config.toml
n_layer = 9
d_model = 256
n_experts = 64
experts_per_token = 4
d_expert = 192
d_shared_expert = 0
activation = "elu"
moe_layers = [1, 2, 3, 4, 5, 6, 7, 8]
router_score = "sigmoid"
normalize_top_k = true
routed_scale = 2.5
balance_loss = 0.000227
balance_bias = true
init_std_router = 0.00683
lr_router = 0.00188
vocab_size = 32000
norm = "rmsnorm"
norm_eps = 1e-07
tie_embeddings = true
optimizer = "soap_variant"
lr = 0.0147
beta1 = 0.95
beta2 = 0.95
batch_tokens = [65536, 131072, 196608]
seq_len = 768
train_tokens = 549700000
steps = 4571
dataset = "wikipedia_en"
Below are experts of layer 6 (counted from 0) of a mixture-of-experts language model. Rows are named router (the router's row for the expert), up (a neuron's input weights, with its number), down (a neuron's output weights, with its number) and show model dimensions 0-255. Each number is 50 + 12 x the weight over its row's rms, rounded and kept within 0 to 99.
After each expert's rows: "comes before" lists some tokens at least twice as common just after its tokens as in all text; "gets" lists some tokens that make up at least twice as much of what it gets as of all text. This comes from a sample of Wikipedia text that the model never trained on. Tokens count by the router's weight.

# expert 6
router:47 25 58 38 47 55 47 51 65 55 46 42 39 50 35 40 41 64 64 38 42 48 61 49 34 66 62 59 48 43 43 67 52 59 41 60 58 61 36 47 46 54 58 37 40 45 40 30 31 64 58 63 67 63 42 48 47 54 29 52 73 46 32 54 52 61 63 34 50 61 48 46 60 28 45 56 53 71 40 83 48 76 57 69 40 70 41 50 41 45 52 51 63 52 64 60 26 55 58 56 48 60 25 52 45 25 68 37 46 42 52 51 36 61 72 53 53 65 36 46 56 53 18 59 31 46 48 32 52 36 56 69 63 65 47 65 72 59 64 49 52 52 46 58 39 63 47 60 41 41 64 42 42 44 37 38 46 40 37 55 85 52 63 36 22 45 51 56 45 57 54 37 45 61 38 55 70 61 45 29 43 46 29 60 33 36 52 53 49 63 50 41 36 38 64 54 51 44 62 49 50 51 67 50 58 55 38 51 52 60 44 61 53 73 54 38 40 28 47 57 14 55 46 54 63 44 35 41 56 51 46 66 55 56 48 64 33 66 67 52 55 52 38 27 29 39 47 56 67 75 60 55 41 66 63 61
up1:48 50 49 55 69 37 59 43 52 42 37 43 53 33 57 28 57 48 45 53 37 52 73 44 44 34 45 18 58 54 53 60 42 63 65 40 57 48 38 46 73 73 53 42 42 51 42 23 32 51 62 43 23 47 65 46 37 70 79 32 42 21 55 49 44 32 38 57 65 55 32 54 44 33 46 41 63 40 30 62 46 61 44 51 37 70 34 51 51 77 40 67 53 47 56 76 60 51 55 71 65 44 66 62 33 29 54 49 45 22 40 32 42 50 67 55 54 59 28 56 43 52 44 61 53 44 28 63 48 58 58 51 54 46 40 51 38 39 41 40 38 51 47 51 59 50 65 54 65 28 63 50 40 45 41 57 33 77 60 38 52 28 48 39 42 52 70 38 61 54 26 76 44 59 57 50 46 52 56 58 64 60 66 69 50 59 36 29 66 42 47 31 30 30 52 53 50 34 60 40 60 43 37 58 50 54 32 58 53 37 51 63 47 55 42 52 52 45 37 62 65 44 45 43 55 53 72 54 52 64 28 53 54 42 53 39 57 48 69 54 57 63 36 44 40 62 56 53 34 67 63 53 36 53 58 51
down1:48 52 57 31 44 25 65 38 26 62 55 49 45 52 36 41 46 46 48 37 58 45 37 50 56 40 22 56 36 59 31 52 53 51 62 57 46 52 39 19 64 53 42 46 50 47 57 37 39 57 47 65 51 64 42 54 43 47 55 65 52 56 61 59 53 58 38 61 28 23 50 59 53 40 22 32 60 44 42 61 61 41 56 80 42 63 52 50 41 64 29 51 69 57 42 65 63 25 48 43 49 56 46 38 31 49 62 44 49 53 59 39 39 60 42 46 69 51 40 70 48 36 42 33 54 65 74 42 40 67 54 53 46 74 50 60 41 38 54 50 56 56 44 41 38 58 55 34 59 50 34 83 52 43 61 59 41 62 50 65 27 48 50 51 40 41 51 43 41 82 69 63 66 44 36 74 53 50 58 48 53 64 56 66 33 48 50 42 50 46 41 50 58 43 28 51 42 54 64 48 34 37 47 47 70 52 57 54 69 09 46 54 37 59 47 46 35 47 68 37 43 48 57 57 66 66 37 34 44 38 45 73 41 41 59 74 72 52 63 68 24 56 50 47 56 46 39 52 55 55 50 61 60 64 36 41
comes before: " a", " been", " the", " his", " two", " not"
gets: " has", " had", " and", " have", " with", " to"

# expert 20
router:63 33 43 34 44 58 26 43 66 58 59 52 50 44 42 32 24 61 67 44 52 62 54 34 46 45 47 43 53 47 44 25 36 54 44 42 49 70 44 52 53 46 57 40 62 27 61 47 48 41 44 42 58 63 51 45 48 30 38 41 49 41 37 13 57 45 42 44 46 35 52 43 59 46 52 61 51 62 56 86 63 48 66 54 18 44 55 69 57 47 59 77 44 38 36 48 36 27 54 61 52 52 60 53 56 28 57 56 59 57 57 58 31 60 43 57 59 74 49 53 53 58 35 50 63 50 40 56 31 29 47 26 40 31 68 50 33 53 49 56 51 34 63 50 41 49 46 67 60 63 54 20 42 60 56 68 60 25 45 66 47 56 24 66 28 33 40 56 55 40 58 29 74 56 58 53 58 75 48 36 52 60 43 42 50 45 42 60 57 41 51 35 62 44 46 49 34 37 67 62 69 42 60 54 37 59 68 57 48 42 52 46 52 52 34 60 43 25 53 27 45 47 52 48 51 48 29 51 58 42 46 57 40 53 50 34 13 32 44 51 32 58 50 46 36 40 50 49 56 38 60 53 50 46 66 44
up1:35 48 48 50 56 50 49 73 55 34 51 44 41 77 59 47 33 57 55 49 46 67 52 67 34 39 41 55 41 64 37 41 42 70 67 52 44 46 52 32 45 39 38 47 43 52 55 74 43 52 38 48 48 50 67 76 43 54 50 58 34 24 37 51 50 63 72 45 33 52 36 57 51 59 46 42 58 69 68 39 86 53 55 47 35 59 50 57 62 55 36 45 52 59 53 60 36 60 49 67 64 59 35 57 22 39 23 67 49 58 60 63 48 40 52 57 57 21 45 74 41 66 55 50 40 63 34 64 67 43 43 46 39 55 68 68 48 28 41 47 30 37 61 50 50 48 56 46 66 56 41 65 46 45 43 64 44 29 54 60 40 32 58 74 60 26 48 47 49 37 71 56 64 56 55 62 27 70 58 34 51 51 71 59 57 47 69 57 63 27 64 72 41 55 33 52 26 36 61 35 57 44 40 51 42 71 41 47 52 46 42 55 44 53 48 28 30 49 41 47 61 38 44 50 57 74 54 57 51 63 41 46 40 63 22 60 46 68 48 57 41 64 44 53 57 52 46 70 43 40 53 39 50 42 41 51
down1:40 38 62 46 53 51 49 60 59 55 37 49 39 34 39 44 53 48 76 47 38 38 65 65 56 76 71 59 30 51 33 66 51 25 59 39 51 57 52 57 25 35 66 38 32 60 49 50 51 35 31 39 71 47 37 74 43 50 50 36 38 56 58 60 41 81 37 37 75 49 46 32 39 56 45 41 45 53 63 55 30 65 29 51 55 45 41 50 60 46 59 51 64 22 73 44 48 41 58 55 62 49 56 54 62 66 66 39 42 58 36 45 24 53 58 59 58 54 35 53 49 67 48 53 53 67 28 62 42 56 46 43 57 61 41 48 65 38 43 44 36 45 42 53 73 40 44 48 51 41 36 47 46 62 48 75 45 57 51 71 44 49 70 57 66 54 65 63 45 55 50 45 59 69 73 57 60 45 46 42 50 34 53 43 65 56 41 36 38 59 48 43 43 40 48 65 49 46 58 34 44 55 58 54 70 31 52 45 56 41 65 37 64 59 53 64 70 31 76 39 34 30 55 42 23 59 49 58 61 54 56 32 29 56 59 27 58 59 60 46 39 15 39 40 32 41 45 66 55 42 52 37 47 50 58 42
comes before: "|", "-", "\n", " ", "|---|---|---|", "|---|---|"
gets: "\n", " |", "|", "|---|", "See", "|---|---|"

# expert 25
router:19 59 61 50 73 71 40 45 52 56 48 49 51 51 41 59 32 78 75 65 66 61 68 53 49 54 59 40 56 67 48 34 60 51 51 59 61 50 58 43 52 36 32 47 44 37 35 33 39 50 37 51 42 56 60 43 52 69 27 25 55 59 45 52 42 65 47 41 66 51 43 38 54 52 46 61 51 44 54 47 72 53 77 61 40 45 51 47 70 78 72 33 50 54 52 62 35 45 70 51 44 47 51 30 56 22 43 43 70 41 60 46 36 55 59 43 52 77 46 42 42 29 42 30 51 67 36 54 51 31 51 55 47 44 52 71 59 52 50 47 44 55 52 37 42 57 53 60 52 66 76 43 55 61 41 50 62 62 34 49 68 58 68 38 41 33 72 49 63 54 42 48 51 55 59 61 57 46 53 50 46 38 50 77 39 53 52 46 36 43 46 39 61 39 44 71 48 34 43 42 47 53 47 34 38 41 35 60 37 73 46 43 58 44 46 36 57 50 18 28 66 38 29 60 44 40 55 84 38 47 52 55 37 40 37 42 52 56 49 39 60 51 55 54 70 38 36 37 41 62 59 51 34 26 71 46
up1:45 42 78 56 49 51 49 55 53 59 38 49 31 51 53 90 50 64 64 60 69 38 24 52 55 50 62 50 44 44 25 29 22 40 62 56 67 62 44 60 48 44 43 60 60 53 45 37 47 34 64 61 42 52 55 50 42 47 30 50 78 57 75 30 58 74 55 80 45 44 58 44 35 55 68 65 29 35 65 31 48 33 42 50 37 51 52 47 44 21 61 41 41 33 71 55 53 52 49 45 60 49 40 38 53 50 37 51 49 44 56 63 38 42 43 59 51 68 52 62 37 54 40 47 57 44 45 80 41 44 61 48 34 55 53 55 41 70 36 24 53 52 30 57 48 31 31 50 55 73 69 40 71 50 70 49 49 48 45 42 44 57 52 56 36 31 55 46 54 36 48 43 54 45 41 51 57 50 56 53 38 54 50 49 56 48 50 54 57 55 74 43 34 75 52 64 55 46 47 60 60 43 37 63 38 43 39 51 37 67 54 68 48 46 40 42 66 61 43 70 62 38 71 61 55 47 44 59 57 49 61 60 39 44 62 59 42 16 62 20 56 54 47 55 40 55 49 40 36 73 53 32 48 46 43 53
down1:65 72 56 25 40 50 50 50 62 69 55 36 51 73 55 31 30 62 44 55 38 57 57 56 70 87 47 41 58 37 52 45 28 65 51 37 62 50 45 49 33 39 44 24 42 55 43 60 34 47 77 33 72 45 35 52 57 31 76 52 37 42 34 52 66 72 52 38 61 38 49 43 55 37 70 57 50 59 43 43 49 57 30 33 55 49 47 55 59 49 58 30 57 46 44 32 54 36 50 49 50 35 43 65 44 55 62 55 65 42 45 48 45 23 44 33 58 42 59 48 57 36 64 70 57 51 47 74 57 58 55 40 25 47 50 66 49 47 35 37 57 66 60 68 63 56 65 37 38 40 38 46 23 35 55 41 47 52 47 51 44 84 60 43 51 45 54 48 48 46 47 53 57 40 45 38 47 61 44 55 53 45 75 63 45 58 39 68 40 41 55 34 23 48 41 38 49 40 36 59 57 46 39 67 29 63 36 70 45 48 42 54 39 45 54 39 57 43 57 53 43 44 34 42 31 45 49 65 39 23 60 52 60 60 53 29 46 55 55 25 66 31 48 34 58 52 31 62 62 35 46 49 61 42 46 59
comes before: " the", " in", " by", " on", " to", " September"
gets: " in", " on", ":", " In", "In", " from"

# expert 52
router:50 37 73 39 35 39 45 67 55 46 16 39 24 49 10 42 35 55 54 46 55 42 42 58 41 57 41 49 51 53 62 34 51 51 59 44 51 75 69 35 37 62 54 42 29 37 50 49 43 68 61 25 71 76 65 42 65 46 66 39 53 57 40 44 43 67 46 23 60 40 54 37 41 51 34 59 41 53 74 58 59 42 38 37 34 55 38 56 37 37 67 45 52 42 46 40 26 51 28 64 64 34 50 46 62 34 65 48 48 42 50 40 38 56 62 35 54 36 54 35 50 30 46 68 52 52 47 55 45 59 43 54 71 51 65 64 33 26 59 58 58 51 70 29 42 58 47 57 61 47 53 42 66 48 46 43 45 45 57 51 70 50 36 73 27 46 52 45 29 54 52 45 42 51 32 46 52 70 48 49 23 45 50 57 47 64 45 48 58 46 28 27 58 61 57 52 42 57 66 40 46 68 56 51 25 62 43 66 41 56 51 64 43 62 50 28 39 28 36 43 47 45 33 52 68 53 58 60 68 47 45 70 57 68 50 61 36 52 61 64 36 43 59 46 47 43 57 38 50 59 47 50 47 50 47 57
up0:51 36 49 22 57 49 46 47 57 32 27 49 54 58 47 43 46 56 52 45 62 40 56 51 61 53 51 49 52 41 61 65 46 37 65 57 50 48 64 69 48 58 40 39 44 51 57 31 59 21 48 67 43 46 45 50 53 69 70 51 32 48 33 60 47 69 47 36 29 56 52 61 38 55 38 43 28 51 69 65 51 37 74 76 47 56 42 44 52 63 38 35 48 54 36 49 49 63 67 61 34 43 48 61 34 41 53 76 47 10 55 53 40 30 44 41 62 34 47 44 52 59 35 48 59 55 42 42 61 32 52 45 60 63 60 38 64 76 48 24 41 68 51 31 60 43 52 49 42 46 45 79 40 58 34 32 35 57 44 38 39 50 48 65 29 56 44 41 36 79 46 46 43 35 41 41 65 46 60 47 59 40 51 39 39 39 49 50 35 60 26 58 29 71 38 58 43 60 38 42 46 60 64 53 48 63 61 43 48 70 41 60 37 60 52 55 50 32 65 35 46 44 43 52 52 59 39 55 48 44 54 72 61 67 57 61 65 65 45 50 63 54 60 34 38 76 63 55 52 61 26 49 29 29 65 52
down0:33 38 33 73 40 39 57 58 41 43 47 18 54 69 55 39 58 45 49 50 44 47 42 35 46 63 46 57 60 48 70 45 41 51 50 48 37 46 68 41 55 57 60 63 65 62 36 26 51 56 73 57 37 71 33 30 54 40 57 65 59 59 43 36 55 68 56 57 20 68 40 44 43 41 33 39 48 21 55 68 63 70 53 41 55 48 59 57 44 44 52 41 40 53 37 46 60 38 56 52 71 52 56 58 49 31 55 63 60 40 45 74 24 45 53 66 79 38 48 57 54 38 47 66 38 47 50 68 40 49 57 53 43 66 65 37 50 57 36 57 66 62 60 42 38 39 55 64 43 39 28 53 70 49 52 39 70 45 58 55 34 32 44 55 55 41 51 42 35 56 65 42 33 47 53 50 57 63 65 57 57 40 56 47 76 38 50 37 50 65 41 38 68 76 34 48 58 59 60 54 33 49 37 33 42 55 56 56 69 46 51 60 46 55 62 60 62 52 68 25 56 62 24 43 61 60 54 68 50 60 58 49 74 41 45 63 59 47 29 62 54 32 72 75 54 50 60 31 60 43 43 50 28 56 46 44
comes before: " was", " is", " were", " had", " has", " are"
gets: " he", " was", " He", " which", " it", " who"

# expert 2
router:37 44 60 31 45 53 14 41 66 61 33 31 30 63 37 46 49 64 59 44 56 52 46 49 52 62 54 62 45 66 40 29 39 40 55 70 46 53 51 58 36 50 51 43 43 48 22 32 46 49 58 34 55 57 77 44 52 48 23 39 57 64 22 46 54 64 32 54 48 44 46 57 66 54 56 31 51 54 47 56 33 53 64 66 46 58 43 62 38 51 42 40 72 61 45 52 47 56 38 57 45 41 51 42 49 18 44 42 52 46 44 36 48 62 53 24 53 59 51 46 49 37 49 59 67 59 59 60 52 36 54 57 70 49 58 58 43 61 64 50 31 40 49 43 35 73 55 54 47 41 70 36 52 49 85 47 32 65 59 55 64 70 49 40 40 51 48 63 44 55 62 40 52 66 51 51 58 39 39 62 46 51 39 50 35 57 68 38 76 46 40 50 57 39 78 35 51 22 64 61 40 55 47 61 57 37 41 49 56 66 50 44 60 65 39 40 39 49 33 58 61 40 42 39 64 51 61 50 56 25 48 76 71 63 40 79 35 36 50 45 58 39 70 48 52 50 66 43 67 60 56 62 38 52 64 24
up2:41 54 68 38 36 34 54 35 48 50 47 52 65 58 39 50 35 49 52 32 40 63 30 54 34 47 61 51 45 60 60 54 43 66 32 60 39 64 53 51 63 56 40 18 61 52 57 46 49 50 59 37 54 62 49 39 63 49 38 53 42 44 48 56 55 29 68 70 26 49 41 49 52 39 61 48 31 47 50 56 57 46 49 22 44 58 54 35 34 45 67 57 51 64 60 53 51 54 61 69 58 52 60 40 49 43 68 47 70 37 30 50 48 39 50 46 62 21 57 68 65 65 45 66 51 59 67 70 40 52 47 73 43 61 40 69 54 65 45 38 36 62 53 62 59 45 41 60 30 38 51 66 50 24 66 48 43 66 45 38 63 53 58 49 35 43 49 42 31 35 43 36 68 69 57 55 55 47 47 52 35 53 45 48 43 62 51 44 64 53 71 52 68 47 60 83 61 41 46 58 75 66 45 50 65 28 66 61 67 49 57 42 48 47 27 37 53 37 29 61 46 87 33 35 35 62 43 58 58 61 52 78 16 38 53 59 40 45 58 44 36 46 54 31 57 52 61 51 70 57 51 46 58 56 48 40
down2:41 24 27 62 50 50 60 57 52 49 68 51 18 34 49 51 43 77 53 47 36 50 81 47 56 72 32 45 65 33 36 33 52 50 29 41 48 58 49 34 54 46 61 72 45 46 51 47 46 44 60 47 65 25 62 55 54 57 50 47 63 38 43 40 58 62 51 48 69 48 57 42 53 42 22 57 55 30 24 44 41 31 46 52 38 21 71 47 54 40 37 59 54 63 41 64 56 31 57 35 33 49 21 58 60 72 41 55 32 52 57 50 87 47 56 81 63 35 49 31 53 56 41 41 44 73 29 27 69 49 53 38 50 56 45 40 61 40 43 52 57 34 52 52 50 54 51 58 64 63 50 48 62 47 38 54 58 64 38 59 46 50 41 49 53 45 64 49 37 63 50 58 53 54 52 59 66 55 57 52 70 65 59 75 51 58 47 54 51 50 51 59 42 25 32 46 41 52 42 46 50 61 56 58 63 68 74 61 50 56 44 65 58 43 54 39 27 52 54 33 45 30 48 57 66 56 41 60 35 55 44 44 58 36 33 39 64 46 53 51 46 47 44 47 67 71 29 53 45 52 57 70 45 57 54 38
comes before: " the", " a", " be", " not", " his", " an"
gets: " to", " of", " be", " for", " is", " was"

# expert 54
router:41 42 55 48 57 29 29 58 49 56 65 39 41 51 45 42 35 53 70 26 44 72 57 39 50 55 82 48 41 62 49 41 60 65 26 41 61 57 50 56 41 46 48 43 30 39 38 34 55 51 63 30 36 49 70 35 46 67 47 43 52 45 35 53 62 55 51 68 49 49 56 38 45 57 67 57 39 55 51 58 49 67 50 55 71 52 49 48 40 41 58 44 60 62 54 63 23 47 41 79 36 34 62 51 42 30 54 49 73 65 61 60 46 65 50 25 77 58 53 56 54 69 49 43 56 46 61 59 63 29 39 52 54 54 66 48 58 42 46 55 37 36 61 59 41 70 40 56 60 67 68 25 44 55 77 62 51 54 60 61 71 57 65 52 37 40 69 35 53 52 72 50 59 58 40 60 76 58 31 58 27 38 63 63 48 36 61 36 69 54 46 40 58 42 42 65 41 36 46 38 58 57 64 36 47 50 60 46 48 81 60 61 44 65 48 33 62 45 11 51 57 46 31 41 57 34 42 65 50 45 58 56 63 48 44 54 57 44 62 50 60 52 69 35 39 51 46 54 67 52 37 51 40 46 65 51
up2:40 32 45 48 57 42 38 51 50 36 75 42 59 58 62 71 53 62 54 36 54 50 55 54 41 37 58 64 32 30 53 48 31 65 61 60 64 59 46 44 50 31 49 34 61 47 40 59 46 49 64 67 45 65 83 36 57 64 72 24 35 44 49 64 63 53 72 63 62 40 45 44 50 51 41 49 46 66 63 38 23 56 56 60 43 67 56 28 49 35 55 52 58 44 57 44 10 42 38 60 25 54 73 48 78 40 55 32 52 46 63 53 53 60 31 44 65 55 53 50 38 44 57 52 55 62 42 45 44 39 47 54 78 44 68 49 43 59 36 61 44 56 41 54 81 59 47 45 54 55 41 47 42 62 54 41 66 61 70 49 33 60 56 24 55 52 52 56 58 59 34 50 35 56 47 53 62 50 64 38 44 49 55 49 42 51 39 67 57 56 40 65 30 52 42 59 36 31 36 40 41 58 72 55 66 51 42 71 27 50 54 53 62 60 74 50 61 48 55 69 63 46 39 42 70 39 47 66 60 45 76 42 60 51 40 40 37 64 63 42 47 67 33 40 60 74 48 46 54 42 41 45 60 27 52 51
down2:56 57 60 63 55 38 52 72 54 47 61 57 48 47 45 49 60 60 30 42 64 26 48 56 77 59 29 59 49 45 53 54 36 42 54 43 44 50 41 48 43 61 45 75 38 54 71 49 65 44 51 39 55 47 41 62 44 45 64 44 53 45 50 69 61 40 53 53 26 57 48 49 62 50 44 49 54 56 61 45 51 45 66 71 75 54 62 52 45 59 46 52 51 39 59 62 24 54 53 55 33 43 64 56 50 38 88 41 53 31 49 46 51 43 59 39 35 36 54 50 65 44 40 37 46 47 70 44 40 35 58 47 54 55 49 45 44 61 50 32 33 14 58 57 43 42 58 46 43 37 39 55 32 50 31 69 40 49 52 69 41 45 51 40 30 37 35 53 32 69 66 56 60 54 53 47 65 22 56 50 25 43 24 84 63 42 48 37 53 43 51 70 31 29 65 46 39 51 44 62 71 68 59 68 52 33 31 62 83 57 67 54 32 49 60 45 59 35 29 42 36 53 54 46 51 48 47 30 43 58 53 44 58 64 70 52 53 35 35 57 43 48 46 35 44 56 61 33 65 60 48 59 32 30 48 56
comes before: " the", " a", " he", " his", " an", " it"
gets: " in", " as", " on", " for", " by", " at"

# expert 36
router:71 53 66 46 67 51 28 68 53 60 40 40 37 52 44 37 14 51 62 61 59 54 40 69 42 39 49 23 46 42 53 33 36 53 36 61 66 51 66 52 50 56 70 42 45 53 55 43 54 53 65 47 42 66 78 49 68 46 46 52 40 37 36 57 62 57 56 42 56 24 41 38 46 56 56 33 46 75 41 66 69 50 61 28 57 60 38 57 35 51 80 42 55 61 52 50 35 36 59 61 51 48 62 36 62 26 36 54 62 55 70 35 41 58 69 32 63 55 51 57 37 54 43 39 64 57 46 56 42 50 57 77 41 48 81 62 62 47 66 69 62 38 52 53 63 78 33 50 29 46 42 35 58 53 34 47 58 45 55 57 85 73 67 58 41 50 51 53 62 58 50 46 57 45 45 51 52 56 60 44 43 33 42 45 70 36 35 53 68 58 30 39 53 41 64 35 58 50 48 48 55 60 60 44 47 52 53 44 70 56 32 67 59 52 46 28 53 51 55 27 30 32 34 59 50 35 63 59 47 49 45 64 53 69 46 50 36 41 62 54 46 56 64 45 59 60 45 51 47 56 50 64 40 44 53 33
up0:63 34 66 50 62 65 41 62 55 52 67 33 50 61 31 47 67 37 66 33 54 61 49 51 62 31 62 50 32 59 27 32 52 61 63 59 31 61 68 59 28 75 21 58 60 53 65 79 44 38 66 55 57 58 37 44 73 52 49 35 44 41 54 53 58 39 47 44 38 56 61 47 35 63 57 43 58 45 62 54 60 53 60 43 41 59 39 48 43 33 68 45 55 41 43 47 77 60 41 52 61 41 54 25 42 43 73 46 28 45 33 55 31 61 34 44 35 73 57 38 29 40 45 72 52 61 49 52 57 54 57 62 42 58 57 48 45 52 74 47 57 53 69 32 57 39 42 47 48 40 35 66 47 58 51 36 43 38 51 45 46 50 31 61 58 50 43 40 31 45 54 59 49 49 54 45 51 59 38 58 51 46 42 49 44 59 51 53 49 62 53 56 50 55 53 61 59 45 33 46 30 48 31 63 44 57 40 22 63 21 32 58 41 60 60 56 66 56 57 30 57 61 37 72 62 70 53 55 26 42 64 74 55 37 73 35 63 32 39 55 33 78 41 41 53 44 46 49 60 56 47 27 51 44 40 51
down0:51 42 34 51 54 78 71 50 53 40 55 47 62 64 58 48 62 53 43 53 68 46 38 48 52 45 39 55 42 43 60 39 52 44 49 56 57 55 48 67 51 45 60 33 57 49 50 60 53 57 53 52 48 64 54 46 47 48 78 03 42 62 32 38 21 59 62 55 41 41 49 57 37 51 59 36 51 30 34 39 66 57 27 60 52 50 53 40 55 48 14 41 69 49 63 66 51 57 43 48 80 38 60 48 77 48 46 36 43 29 52 57 25 35 61 31 38 72 69 57 50 54 12 36 47 44 28 39 58 48 60 51 52 41 52 49 54 52 56 49 52 51 64 32 55 51 48 52 58 48 42 58 47 64 33 76 45 39 35 42 40 56 50 56 40 50 41 49 59 48 33 46 49 52 60 63 72 63 24 37 32 61 62 48 27 49 67 47 40 37 40 51 56 58 59 60 52 49 44 29 53 65 56 34 51 50 32 62 55 49 41 59 34 43 57 62 41 57 52 41 60 57 63 42 57 26 55 49 48 51 76 62 35 56 73 60 50 28 44 41 46 43 37 30 53 57 26 48 47 34 53 65 52 67 54 44
comes before: ",", " of", " as", ".", " in", " to"
gets: "s", " years", " time", "ly", " well", " such"

# expert 31
router:34 57 63 54 29 24 39 37 39 73 55 46 30 52 42 38 31 44 50 46 45 42 57 38 44 53 48 33 60 41 57 21 55 63 41 45 47 56 61 66 48 43 59 33 40 17 34 62 36 45 50 36 67 51 74 49 44 63 49 56 54 70 37 36 44 62 59 45 64 24 46 54 49 46 56 54 52 70 46 58 42 63 49 46 59 51 50 52 53 43 35 53 46 46 49 61 20 32 54 57 44 49 66 42 71 24 43 38 35 50 66 50 46 55 34 54 59 63 59 52 51 49 49 68 53 38 36 52 32 17 42 49 43 62 57 72 49 36 53 54 47 52 68 36 68 44 50 46 40 29 56 30 41 60 42 46 45 21 57 44 62 49 45 67 35 50 46 36 54 32 72 67 46 60 75 51 65 61 64 20 60 58 55 45 31 44 59 51 51 52 23 47 57 63 37 44 41 50 45 49 41 52 57 32 38 45 34 45 32 53 45 46 51 54 44 32 45 30 41 54 50 32 28 38 52 49 66 53 55 39 68 54 54 65 48 57 28 41 59 57 65 57 68 50 44 46 61 28 74 54 66 54 55 39 72 46
up1:76 48 62 32 38 46 43 28 57 62 68 48 24 58 45 50 41 60 61 48 54 49 50 52 64 49 56 57 61 50 54 46 45 37 63 71 41 53 56 43 41 63 62 54 84 48 45 65 70 47 71 56 38 51 43 47 63 66 64 68 63 58 55 64 52 38 46 45 60 67 37 38 48 61 46 43 43 61 22 50 58 61 54 44 36 61 33 56 44 42 39 49 35 43 32 35 43 38 75 66 24 54 31 60 57 61 65 61 45 62 60 55 46 62 26 33 32 55 42 60 32 51 47 61 71 30 37 48 46 52 41 57 47 61 58 59 46 18 37 57 26 49 38 41 69 42 45 64 50 52 55 54 50 61 61 37 36 60 52 51 47 49 47 46 36 59 56 60 41 27 52 57 37 56 38 42 50 67 49 42 49 77 53 59 50 52 50 52 57 56 43 23 38 79 36 50 36 21 50 58 68 70 40 53 53 50 38 38 25 56 38 53 69 62 52 43 33 31 54 56 65 41 30 36 57 51 49 60 38 49 38 71 68 62 66 45 50 46 51 37 63 52 64 44 45 54 56 70 35 63 70 54 45 50 63 54
down1:59 62 68 44 39 31 62 40 67 56 54 45 41 59 58 34 53 55 35 57 49 56 54 43 54 47 60 45 40 41 57 80 51 43 34 60 20 51 62 32 42 58 46 27 61 28 35 33 59 43 60 52 56 52 38 45 56 54 57 39 61 40 46 55 60 27 59 68 47 26 37 38 67 61 75 59 40 51 56 51 64 61 70 45 67 53 54 62 50 43 56 40 44 54 32 39 44 49 63 66 42 62 19 51 45 57 45 60 44 40 60 56 43 47 46 42 32 74 51 59 61 34 58 52 42 52 61 80 43 58 22 42 43 64 42 36 62 57 60 58 44 62 30 49 59 11 57 55 39 32 31 62 39 48 41 60 45 27 37 48 46 59 34 40 51 53 46 71 39 50 63 52 37 57 56 72 67 55 61 59 63 49 46 60 36 57 41 54 58 63 62 56 59 42 61 54 43 51 28 46 40 58 47 43 45 37 62 46 38 54 56 48 35 57 44 68 44 45 33 57 62 41 32 48 61 50 62 61 38 40 53 57 60 45 48 51 54 58 20 60 43 49 58 22 80 47 63 34 76 58 41 50 73 59 39 51
comes before: "\n", " The", "==", "The", " He", " In"
gets: ".", "\n", ").", ".\"", "\".", ":"